config = dict(
    n_experts=256,
    n_head=5,
    norm='rmsnorm',
    norm_place='pre',
    rope_base=500000.0,
    tie_embeddings=False,
    init='uniform',
    init_std_qkv=0.0395,
    init_std_down=0.00776,
    schedule='cos',
    seq_len=512,
)
Below are experts of layer 2 (counted from 0) of a mixture-of-experts language model. Rows are named router (the router's row for the expert), gate (a neuron's input weights, with its number), up (a neuron's input weights, with its number) and show model dimensions 0-79. Each number is 128 + 24 x the weight over its row's rms, rounded and kept within 0 to 255.
After each expert's rows: a language model's description of what the expert responds to. This comes from a sample of Wikipedia text that the model never trained on.

# expert 50
router [ 78 125 142 133 132 137 162 161 165  83  88 134 135 140 127 140 112 109 139 156 159 145 156 126 182 170 126 130 100 162 160 172 136  86 136 129 110 113 129  93 138 124  88 131 130 157 118 110  86 118  98  86 118 157  94  99 105 106 117 124 154 145 154 145  98 123  91 153 103 144  97 105 137 148 140 105 156 157 101 154]
gate0 [ 83  95 149 118  82 125  87 167 145 161 113 106 132 154 174 173 118 100 141 125 149 114 121 120 104 168 124 124 118 182 119 105 118 161 126 123 145  95 159 167 140  95 115  93 143 120 147  98 137 121 153 131 130 122 119 107 145 132 127 157 127 130 137 153 100 122 131 121 116 123 129 111 161 141 168 119 162 120 153 119]
up0 [ 75 147 141 140 128 153 100 138 166 184 127 126 130 123 186 151 133  91 160 119 135 118 168 153 103 133 130 130 159 176 123 138  96 122 138 144 142 125 130 172 146 128 130  78 170 141 117 114 135 130 146 139 132 145 115 114 133 143 129  80 181 121 133 142  94 131 106 158  78 114 134 134 149 133 153 103 154 174 142 103]
Description: Opening pieces of capitalized names and places after the or a table bar, such as Lanc, Royal, Fl, F, Si, plus day numbers before months.

# expert 28
router [130 116  89 150  96 113 121 169 112 101 140 106 166  81 143  80 142 107 169 159 142 139 154 105 167 160 165 102 122 102 147 156 116 110 121 123 125 159 117 120  92 170 133 124 127 141 100 132 114 130  94 136 102 167  86 105 112 130 138  76 143 141  79 108 118 126 130 133 136 108  92 127 144 150 159 123 140 137 112 124]
gate1 [128  98 100 148 194 155 164 112  88 172 128 120 121 175 135 110 155 163 128 100 113 145  81  91 101 134 112 130 107 134 175 137 130 141  90 151 140 126 102 191 110 138 106 123 119 155 147 124 145 149 124 137 112 110 123 126 128 147 135 111 132 123 120 123 166  77 128 147  96 120 132 197 109  84  87 145 108 176 159 175]
up1 [113 149 171 112 129 119  93 111 180 131 128 133 150 133 101 110 124 127 132 117 135  72 128 101 120 156 147 103 157 126 140 123 115 123 154 147 128 109 151 106 154 104 106 150 157 101  81 157 165 100 111 123 171 171 114 168 135  98  91 170 160 135 138 152 141 156  99  98 137 124 170 130 158 121  96 144 115 139 137 106]
Description: First pieces of split proper names, often non-English persons or places, such as Ann in Annie, Gonz in González, Mc, Jer, Ram in Ramat.

# expert 19
router [122 127 115 132 127 150 120 141 110  95  91  98 142 136 127 130 182 117 105 112 126 161  81 113 119  68 150 135  93 107 143 112  92 124 121 144  93 136 148 100  91 154 119 176  90 128 109 148 138 131  95 147 136 113 149 126 112 166 167  97 127 158 118 126 154 160 124 122 111  81  83 145 132 152 153 143 131  97 138 150]
gate0 [136 102 136 156 175 122 109 138 116 133 144 114 121 175  94 171 150 133 160  95 134 166 117 138 116 134 132 179  81 120 166 124 131 121 164 131 124 146 112 165 119  98 108  87 150 143 108 113 140 125 142 102 102 100 126 119 127 106 149  91 113 169 130  98 117  88 164 118 121 117 138  94 118 121 114 101 140 159 107  73]
up0 [132 169 118 142 126 164 123 144 144 131 127 105 125 161 117 153 171 116 177  90  90 157  95 141 137 135 163 147 116 121 185  97 131 126 115 156 125 102 119 106  94  99 127 106 146 121  95 106 148 106 139 103 149 117 114 158 134  94  93 120 125 109 104 105 147 139 111 118 119  89 142  94 136 140 161 135 157 125  94  97]
Description: First pieces of words, mostly capitalized, starting names, taxa or terms, such as Un(like), Corpor(ation), nav(al), Arc(tiinae), Var(zim).

# expert 63
router [158 172 117 102 177 168 135  93 121 122  96 118 103  88  87 145  88 120 123  94  74 107 146  93 136 112 145 172 157 114 137 169 138 133 130 114 128 151 118 131 145  90 137 129 155 123 117 172  94 123  97 101 125  88 156 149 145  90 156 108 159 104 165 118 129 136 111  94  94 137 112 108 146 147 138  60 126 131 118 160]
gate0 [121 101 115 100 158 141 116 165  65 138 132 118 118  76 126 172  99  85 155 114 115 124 120 153 127 113 120 147 108 140 168 114 107 131 132 134  50 149 106 143 129 134 133 143 118 123 107 114 118 151 134 129 141 165 111 106 101 160 143  97 183  90 144 162 118 135 147 110 116 151 130 105 146 122 142  70 129 159 153 100]
up0 [114 119 121  86 129 159 117 176  80 129 119 142 133  90 109 161 123 102 161  91 113 130 119 152 118 106 112 130  98 111 148 106 114 107 151 153  85 159 109 133 135 123 132 164  97 120  87 124 124 159 144  93 140 145 116  97 128 131 158 102 168 102 155 136 102 111 173 110 126 152 159 118 128 150 146  80 133 159 148 125]
Description: Opening pieces of capitalised words in titles and organisation names: In|formation, In|sights, Inter, Mid, Out, Non, Manag|er.

# expert 23
router [ 99 157 114 122 141 163 151 115 129 104 158 116 131 107  82 144 152 137 120 160 119 128 129 130 162 147 109 129 119 115 106 131 114  90  74 142 138 159 140 151  99 159 120 110 131 147 120 143 114 167 147 112  95 173 139 153  94 135 140 131 167 144 115  98 118 111 183 105 123 122  94 107 127 155 181 108 164 129  81 102]
gate8 [145 119  92 139  79 144 111 153 102  81 166 117 159 102 116 169 127 171 124 131 107 117 112 136 143 132 102 120 174 116 122 128 109 127 129 116 139 112 134 120 113 145 122 105 113 141 112 102 119 140 162 140 137  85  95 125 128 108 109 139 149 106 154 101 144  86 178 117 112  97 173 148 186 155 112 127 113  86  96 134]
up8 [102 121 135 103 151 139 137 108 122 132  79 137  79 178 140  97 126 120 123 136 139 124  96  91 102 148 154 126 113 141  97 144 166 138 109  78 112 134  98 142 150 120 122 108 111 116 170  97 176  95 118 133 122 145 118 119 127 127 106 103 105 164 140 123  95 111 130 145 110 170 129 114  77 101 155 111 136 156 170 121]
Description: Opening capitalised pieces of proper names after table bars, dashes or list marks, such as Kol-kka, Bar, Em, Bur-ret, C-ym-ru.

# expert 35
router [118 144 142 148 109 102 158 111  81 157 148 182 166  99 171 141 134 142 139 125 133 127 142 117 154 150 148 157 116 131 131 176  87  97 113 130 127 120 118 122 111 159 139 100 165 107 161 109 105 133 140 138 132 139  81 114 119 105 111  97 129 102  76  94 102 104 149 120 135 139 163 148 130 103 153 163 146 137 140 141]
gate0 [114 171 156 124  96 153  92 122 105 130 164 163 153 114 110 111 127 116 118  84 160 152 141 127 154 128  94  91 119 136 137 151 114 105  99 163 123 141 164 149 146 139 100 127 119  72 144 132 110 171 152 106 157 155 171  98 129 179 139 115 106 134 146 113 133 109 109 102 125 162 191 149 168 116 112 122 131 184 139 171]
up0 [132 159 167 111  92 141  66 117 135 163 156 126 149 138 143 129 123  97 109  80 173 123 141 157 159 138 116 126 120 129 112 137 140 103 118 165 148 135 139 136 137 124 104 121 107  73 164 103  98 138 160 102 139 116 127 110 127 165 170 100 117 143 143 117 130 118  87  81 150 132 179 144 178 127 114 116 114 135 123 160]
Description: Double line breaks ending paragraphs or lineups before a new heading or sentence, mostly in football articles, plus word-final pieces in tables.